From a checkpoint of a small mixture-of-experts model trained on Wikipedia: 4 picks a token.
Below are experts of layer 2 (counted from 0) of a mixture-of-experts language model. Rows are named router (the router's row for the expert), up (a neuron's input weights, with its number), down (a neuron's output weights, with its number) and show model dimensions 0-127. Each number is 50 + 10 x the weight over its row's rms, rounded and kept within 0 to 99.
After each expert's rows: a language model's description of what the expert responds to; "mostly gets" lists some tokens that are sent to it at least half of the time. This comes from a sample of Wikipedia text that the model never trained on.

# expert 32
router:44 65 43 58 56 57 63 50 56 52 57 42 48 53 72 56 22 38 38 50 25 61 09 53 47 44 54 53 41 45 53 53 56 55 43 41 57 53 44 62 56 53 33 50 37 33 44 38 61 64 55 48 50 67 55 43 57 59 53 59 51 62 51 40 43 51 46 57 60 51 54 55 60 51 47 50 61 52 63 55 53 66 59 42 31 57 63 57 65 46 41 63 50 44 38 47 56 52 43 56 33 46 43 45 42 48 43 46 43 43 47 66 60 53 41 47 39 67 56 69 59 46 54 43 66 32 49 51
up0:37 48 65 52 54 65 59 43 48 51 67 58 46 48 51 38 55 48 46 66 39 53 42 58 37 45 65 45 50 68 41 48 42 57 41 70 50 51 38 37 49 56 69 52 52 55 45 63 48 69 42 26 50 55 59 31 46 51 41 50 43 37 59 51 45 40 46 30 40 37 56 58 45 49 27 54 43 31 38 46 48 64 39 66 66 39 38 62 38 73 37 58 46 52 54 25 54 55 48 47 46 35 48 47 51 41 61 53 48 32 61 43 47 47 52 52 39 38 49 40 54 50 52 61 45 64 58 56
down0:51 39 51 50 56 67 72 30 42 37 62 46 46 55 62 60 74 51 45 46 56 42 63 57 47 49 38 46 51 36 39 30 60 34 58 50 44 49 53 55 48 59 55 52 43 54 59 56 58 40 45 44 59 43 62 38 58 55 50 56 38 41 44 66 44 60 22 41 64 43 41 56 45 42 57 38 49 50 47 50 44 48 51 63 47 47 52 52 50 59 61 42 26 50 43 30 43 53 54 43 46 33 52 47 37 51 53 69 54 39 50 53 48 32 61 48 44 63 59 42 55 30 32 39 54 41 71 30
Middle root pieces after prefixes like con-, pre-, dis-, re-, ex-, e.g. con-serv-ative, pre-par-es, di-str-aught, dis-miss-al.
mostly gets: "ustr", "plic", "jec", "fec", "cep", "tiv"

# expert 23
router:40 62 48 50 52 49 54 58 34 51 54 35 45 51 43 38 41 28 47 33 49 43 25 29 51 25 43 32 39 57 58 36 43 49 49 46 53 51 63 68 55 37 27 60 49 53 48 28 61 69 52 42 59 57 41 59 56 48 47 62 41 53 44 50 44 52 52 55 45 47 58 62 58 44 60 52 36 34 70 56 57 58 53 42 54 54 37 56 58 55 53 49 62 40 56 54 51 47 61 54 39 47 45 37 45 46 51 33 71 54 50 39 44 66 54 33 55 54 50 76 57 67 50 49 53 42 52 53
up0:39 66 37 55 43 34 41 70 48 64 45 43 40 36 46 47 40 43 44 33 63 68 44 44 36 65 66 32 45 66 48 65 42 42 40 54 37 45 45 57 61 38 44 53 45 52 50 45 48 54 67 54 43 43 50 62 66 64 46 50 40 39 47 58 52 56 51 51 45 43 47 43 51 36 67 51 52 47 50 71 47 48 71 45 41 45 68 63 50 69 53 47 64 41 53 44 40 36 52 46 47 54 63 46 37 39 46 55 48 46 61 47 41 33 42 36 54 40 66 43 50 57 55 44 41 60 30 27
down0:50 53 51 44 59 50 46 65 48 47 57 58 56 48 57 29 86 47 48 42 52 47 50 68 55 48 57 49 44 39 50 64 49 61 38 31 46 31 41 55 57 53 54 40 56 45 38 31 59 53 60 62 49 59 45 49 59 51 47 63 69 51 56 34 41 60 43 56 48 34 42 51 39 48 43 61 63 49 40 60 54 59 61 54 41 73 59 46 46 67 49 29 43 47 39 67 42 28 46 47 46 64 46 38 47 47 59 45 48 28 57 57 62 51 38 57 54 55 65 66 33 51 39 49 44 46 43 43
Inner syllables of non-English proper names, often Asian or Slavic, such as K-am-ukara, Ch-ak-ravyuh, N-ik-e, f-uk-ienensis.
mostly gets: "Iran", "uk", "akh", "Kor", "Tok", "Angel"

# expert 55
router:31 56 57 55 56 43 55 40 41 51 51 55 44 48 49 46 37 44 43 53 49 38 23 48 44 48 62 34 51 52 47 41 57 56 33 56 52 45 53 45 80 44 28 46 39 47 36 32 57 40 57 56 72 47 49 52 57 41 50 50 59 49 59 47 45 50 50 70 44 43 47 54 58 52 61 57 36 30 68 53 46 58 58 36 45 63 50 50 60 60 62 42 56 63 53 58 51 41 32 54 49 42 53 38 47 54 49 56 65 47 54 59 49 64 47 31 52 60 37 60 47 84 47 49 66 31 55 50
up1:58 61 51 60 58 65 46 40 50 33 46 42 42 47 59 60 46 51 36 40 57 43 67 48 58 36 54 35 55 54 42 47 44 42 49 40 57 67 57 58 48 47 57 34 42 53 32 48 64 54 46 59 56 64 39 51 56 61 55 52 40 51 41 65 45 82 65 38 42 58 42 39 40 62 37 53 45 45 42 61 49 44 47 78 40 58 45 48 38 55 58 74 59 60 61 32 54 44 64 74 48 62 43 40 51 65 58 49 62 45 53 58 46 32 58 57 54 40 54 62 51 52 56 39 54 44 57 61
down1:40 70 44 57 47 41 50 45 57 32 49 39 43 73 60 53 35 56 52 54 32 49 63 61 34 60 58 59 50 40 53 45 59 31 52 57 50 40 46 53 51 52 61 69 48 54 43 55 57 48 35 44 48 51 54 52 69 61 34 75 43 63 67 54 42 57 50 42 31 45 59 45 45 73 61 50 52 65 38 52 51 36 47 50 56 64 60 53 59 53 58 45 66 58 59 63 52 62 56 54 61 38 43 55 50 46 35 49 60 41 49 61 60 56 57 44 52 50 50 28 49 48 49 58 51 67 21 44
Numbers, dashes, semicolons and pipes inside dense statistical tables and score lists, such as —, 0, 7, +.
mostly gets: "—; ", "−", "MPC ", "— ", "+", "100"

# expert 51
router:43 53 51 44 60 39 58 47 46 53 63 46 35 40 52 43 31 50 51 48 45 41 40 53 59 48 42 40 49 38 42 46 51 46 43 53 46 53 49 54 44 46 46 50 43 31 42 42 58 63 58 45 68 47 47 58 35 37 71 59 51 50 62 57 44 61 46 67 38 40 58 50 59 74 75 42 41 42 66 58 58 50 54 35 42 37 47 47 48 65 41 58 64 54 32 35 51 49 51 57 56 20 49 59 41 51 45 55 70 30 43 59 57 50 33 28 61 61 38 65 58 49 63 51 53 51 57 61
up0:62 60 50 61 52 48 49 63 50 56 57 40 35 59 34 56 52 55 54 51 31 57 40 48 58 65 53 61 46 48 45 48 41 48 54 52 55 46 74 32 69 73 45 41 61 36 36 40 62 55 59 38 44 58 56 49 54 63 59 51 42 55 37 56 42 42 51 33 47 52 42 44 45 51 61 52 52 57 67 42 58 30 33 35 58 38 63 54 38 58 27 50 57 52 56 54 54 35 40 51 63 40 49 64 52 54 62 41 57 33 37 61 62 68 55 35 60 40 45 45 43 55 46 31 63 43 48 58
down0:35 54 53 49 53 60 49 58 42 60 42 32 61 60 61 33 74 36 53 45 43 54 52 51 52 78 58 58 54 66 52 53 57 60 52 59 58 45 32 56 42 43 59 65 43 54 37 55 74 52 47 77 56 53 72 53 45 52 35 44 47 57 33 58 70 29 27 52 52 50 68 57 42 57 50 51 59 51 50 49 59 50 48 51 50 46 42 65 45 59 42 57 62 57 38 43 42 49 33 54 50 42 62 44 63 48 60 61 39 45 56 50 57 51 56 55 49 39 44 43 64 39 63 62 53 52 38 46
Line breaks, dashes and pipes in football and sports result lists and career tables, plus words like scored, round, Cup, Championship.
mostly gets: "scor", "round", "minut", "football", "\n  ", "scored "

# expert 2
router:56 55 43 44 78 52 63 37 44 38 64 37 41 43 40 53 47 33 55 56 50 49 20 54 52 29 42 42 43 30 58 41 51 49 44 50 42 50 44 63 60 35 43 56 40 38 50 39 50 58 42 39 51 55 39 38 61 50 47 47 44 48 45 56 49 52 69 59 51 46 51 51 50 49 61 44 47 24 75 65 57 57 49 42 49 63 56 42 44 45 65 47 54 49 47 62 48 42 53 78 44 57 43 61 51 51 54 53 52 58 43 64 57 51 49 36 50 63 59 82 56 64 54 47 48 41 50 41
up0:48 63 46 44 60 49 44 45 50 43 68 49 57 58 43 15 45 55 50 64 47 48 52 50 65 67 40 52 32 54 38 52 42 58 55 76 51 40 41 51 60 43 42 49 54 47 77 48 40 50 38 60 60 44 37 37 48 52 48 46 45 58 61 26 61 59 55 64 57 63 48 58 60 60 54 39 52 59 70 34 64 67 64 60 43 64 44 57 51 51 51 52 57 54 50 45 47 36 53 51 56 68 41 54 40 61 51 54 49 37 56 47 51 49 47 64 28 57 49 45 50 46 52 48 51 41 38 26
down0:27 56 47 59 51 32 61 55 60 54 38 46 35 39 54 35 70 37 34 52 44 52 50 58 56 67 60 65 45 50 65 42 40 48 45 27 64 51 48 65 41 47 47 54 57 47 61 56 43 54 36 42 56 47 56 49 29 58 47 54 40 52 44 63 28 51 37 40 44 64 58 55 65 59 65 38 38 42 60 56 59 59 57 52 61 36 48 59 48 65 47 62 50 40 55 57 46 30 57 41 37 63 46 64 51 53 39 50 59 50 46 45 49 48 61 52 57 59 59 60 48 43 64 69 35 39 65 59
Second word piece of capitalized names and rare words, right after a capital letter, e.g. G-ubl-er, Z-v-onareva, Hor-iz-on, H-igg-inbotham.
mostly gets: "igg", "omb", "illi", "az", "tt", "usin"

# expert 27
router:35 69 40 63 60 44 74 47 46 56 67 41 47 38 71 43 20 50 29 51 46 62 40 58 49 56 64 49 36 42 53 41 79 44 58 39 43 62 43 64 64 53 39 63 42 51 53 51 58 49 57 50 53 46 42 38 52 45 53 52 43 66 57 41 44 51 60 61 63 54 55 48 49 59 48 43 54 43 57 58 45 62 57 50 41 42 50 45 69 54 34 65 47 58 51 40 63 62 51 60 51 43 58 49 39 30 49 48 54 36 62 46 49 50 41 35 38 51 42 67 62 48 49 48 70 52 41 45
up0:38 55 64 64 58 52 77 61 42 42 54 51 40 57 57 57 53 56 45 60 40 60 40 42 44 62 62 70 35 39 45 40 62 63 42 46 31 58 53 71 43 49 57 59 55 55 52 48 53 39 47 55 40 43 33 38 60 66 43 43 54 53 21 50 47 47 49 72 54 37 43 46 31 54 35 36 61 37 62 64 47 52 46 50 52 54 45 60 43 47 43 45 48 55 49 44 66 45 53 53 56 34 55 61 37 50 44 37 54 25 66 40 41 40 49 41 53 47 46 55 58 51 52 52 63 33 39 44
down0:54 53 73 49 28 54 41 42 35 65 53 61 39 50 39 55 37 56 50 54 53 56 73 50 50 49 30 29 54 41 39 55 57 49 72 51 35 43 37 53 46 66 52 59 63 66 57 43 57 50 53 46 42 61 48 56 55 45 46 46 56 55 48 54 42 50 49 37 75 62 60 62 49 52 44 53 57 42 50 69 30 39 57 41 62 45 67 54 68 46 52 44 74 50 58 57 65 38 54 57 48 51 55 40 60 41 55 42 42 39 45 55 42 53 43 57 63 39 54 65 43 64 49 64 43 53 33 52
Short interior pieces of long technical or foreign words, such as drug names, chemical and biological terms: polysac-char-ides, photol-um-inescence, gastrop-od-s.
mostly gets: "olog", "ograph", "ric", "omet", "oph", "onom"

# expert 54
router:43 59 39 52 81 42 48 58 40 40 67 47 38 37 49 43 50 54 43 59 50 32 46 39 52 53 43 33 44 40 52 41 56 41 51 41 49 38 48 63 44 69 50 53 42 35 33 21 32 59 55 48 62 61 46 41 59 37 58 41 44 35 58 48 49 50 57 46 49 48 41 64 56 56 51 40 57 45 70 60 59 51 54 43 48 55 56 42 49 81 47 63 51 64 45 54 50 54 53 62 33 58 27 55 50 53 49 50 44 49 58 63 52 41 45 43 60 60 48 58 46 60 57 46 75 49 66 46
up1:48 35 43 34 54 54 57 57 40 69 47 50 29 47 62 37 53 44 53 47 59 47 54 39 46 43 57 38 43 53 44 36 40 64 61 46 55 39 49 53 37 55 59 40 51 53 43 17 39 38 41 48 57 59 52 31 37 59 62 43 59 38 55 41 58 48 63 45 64 37 42 42 60 55 41 44 35 56 31 62 59 41 52 31 29 61 47 46 48 56 41 49 43 57 46 59 51 37 67 60 53 41 45 47 52 58 30 61 51 51 62 50 60 52 44 32 37 63 56 55 51 67 58 50 55 70 55 49
down1:53 31 53 57 18 53 51 65 70 48 60 50 44 60 34 34 31 54 34 56 42 34 28 40 50 48 57 50 33 39 45 43 36 47 48 46 45 55 35 36 46 65 34 60 54 52 50 46 51 53 50 47 49 60 36 49 51 35 65 55 58 58 48 43 53 59 50 53 54 57 36 50 53 58 59 49 57 72 57 71 40 38 43 45 55 59 42 41 61 41 60 47 49 43 45 60 39 42 63 62 32 76 49 38 41 49 48 57 63 42 40 49 52 54 64 52 58 37 50 52 42 52 59 64 56 54 45 52
Final pieces of words in song, album, film or role titles inside tables, e.g. Doubl-es, Spir-it, Host-age, Ets-y.
mostly gets: "Love ", "ington ", "Star ", "ford ", "ney ", "oung "

# expert 36
router:52 57 38 59 54 54 77 46 36 47 59 42 32 49 50 37 42 32 34 61 36 55 30 51 35 42 61 48 38 31 42 28 62 55 56 35 37 49 43 60 55 49 45 47 37 48 50 44 63 62 41 59 55 63 55 47 49 46 49 52 43 50 58 56 50 45 49 57 64 56 48 52 54 63 52 44 43 53 60 50 36 61 51 47 40 67 54 32 51 74 53 52 42 41 57 28 54 71 41 58 53 40 61 62 36 55 49 54 62 48 64 52 44 50 44 53 37 60 57 77 57 61 62 61 54 51 56 42
up0:35 54 32 46 52 63 40 43 32 51 57 44 45 57 49 45 38 31 51 47 53 42 54 53 29 53 33 76 37 48 41 58 56 55 51 51 60 56 52 54 43 40 51 53 31 47 51 64 38 42 39 48 49 43 47 38 40 39 51 42 45 67 43 64 51 49 61 45 53 31 55 31 58 48 39 64 65 39 60 53 50 55 42 42 56 55 61 45 47 49 71 44 33 47 40 58 41 59 39 57 25 43 72 63 44 58 49 40 55 33 56 66 44 56 38 58 57 66 51 52 64 61 44 51 41 50 41 42
down0:44 62 50 40 64 42 39 52 50 53 48 59 29 63 52 42 45 58 52 55 65 32 61 47 45 52 43 49 41 43 46 45 42 51 44 49 59 51 65 50 54 58 45 46 41 69 44 39 43 46 37 65 54 52 50 64 71 29 56 60 35 40 43 39 32 52 51 46 64 63 55 52 60 39 40 33 48 45 60 52 61 31 54 31 39 50 45 69 54 37 46 60 54 68 55 45 62 53 48 52 47 45 41 37 30 60 54 50 53 59 45 50 73 49 48 22 43 56 60 57 50 68 63 45 43 64 41 50
Interior syllables of words, often foreign names, e.g. ti in Navratilova, per in Couperin, of in roof.
mostly gets: "ti", "mp", "risti", "tis", "è", "eti"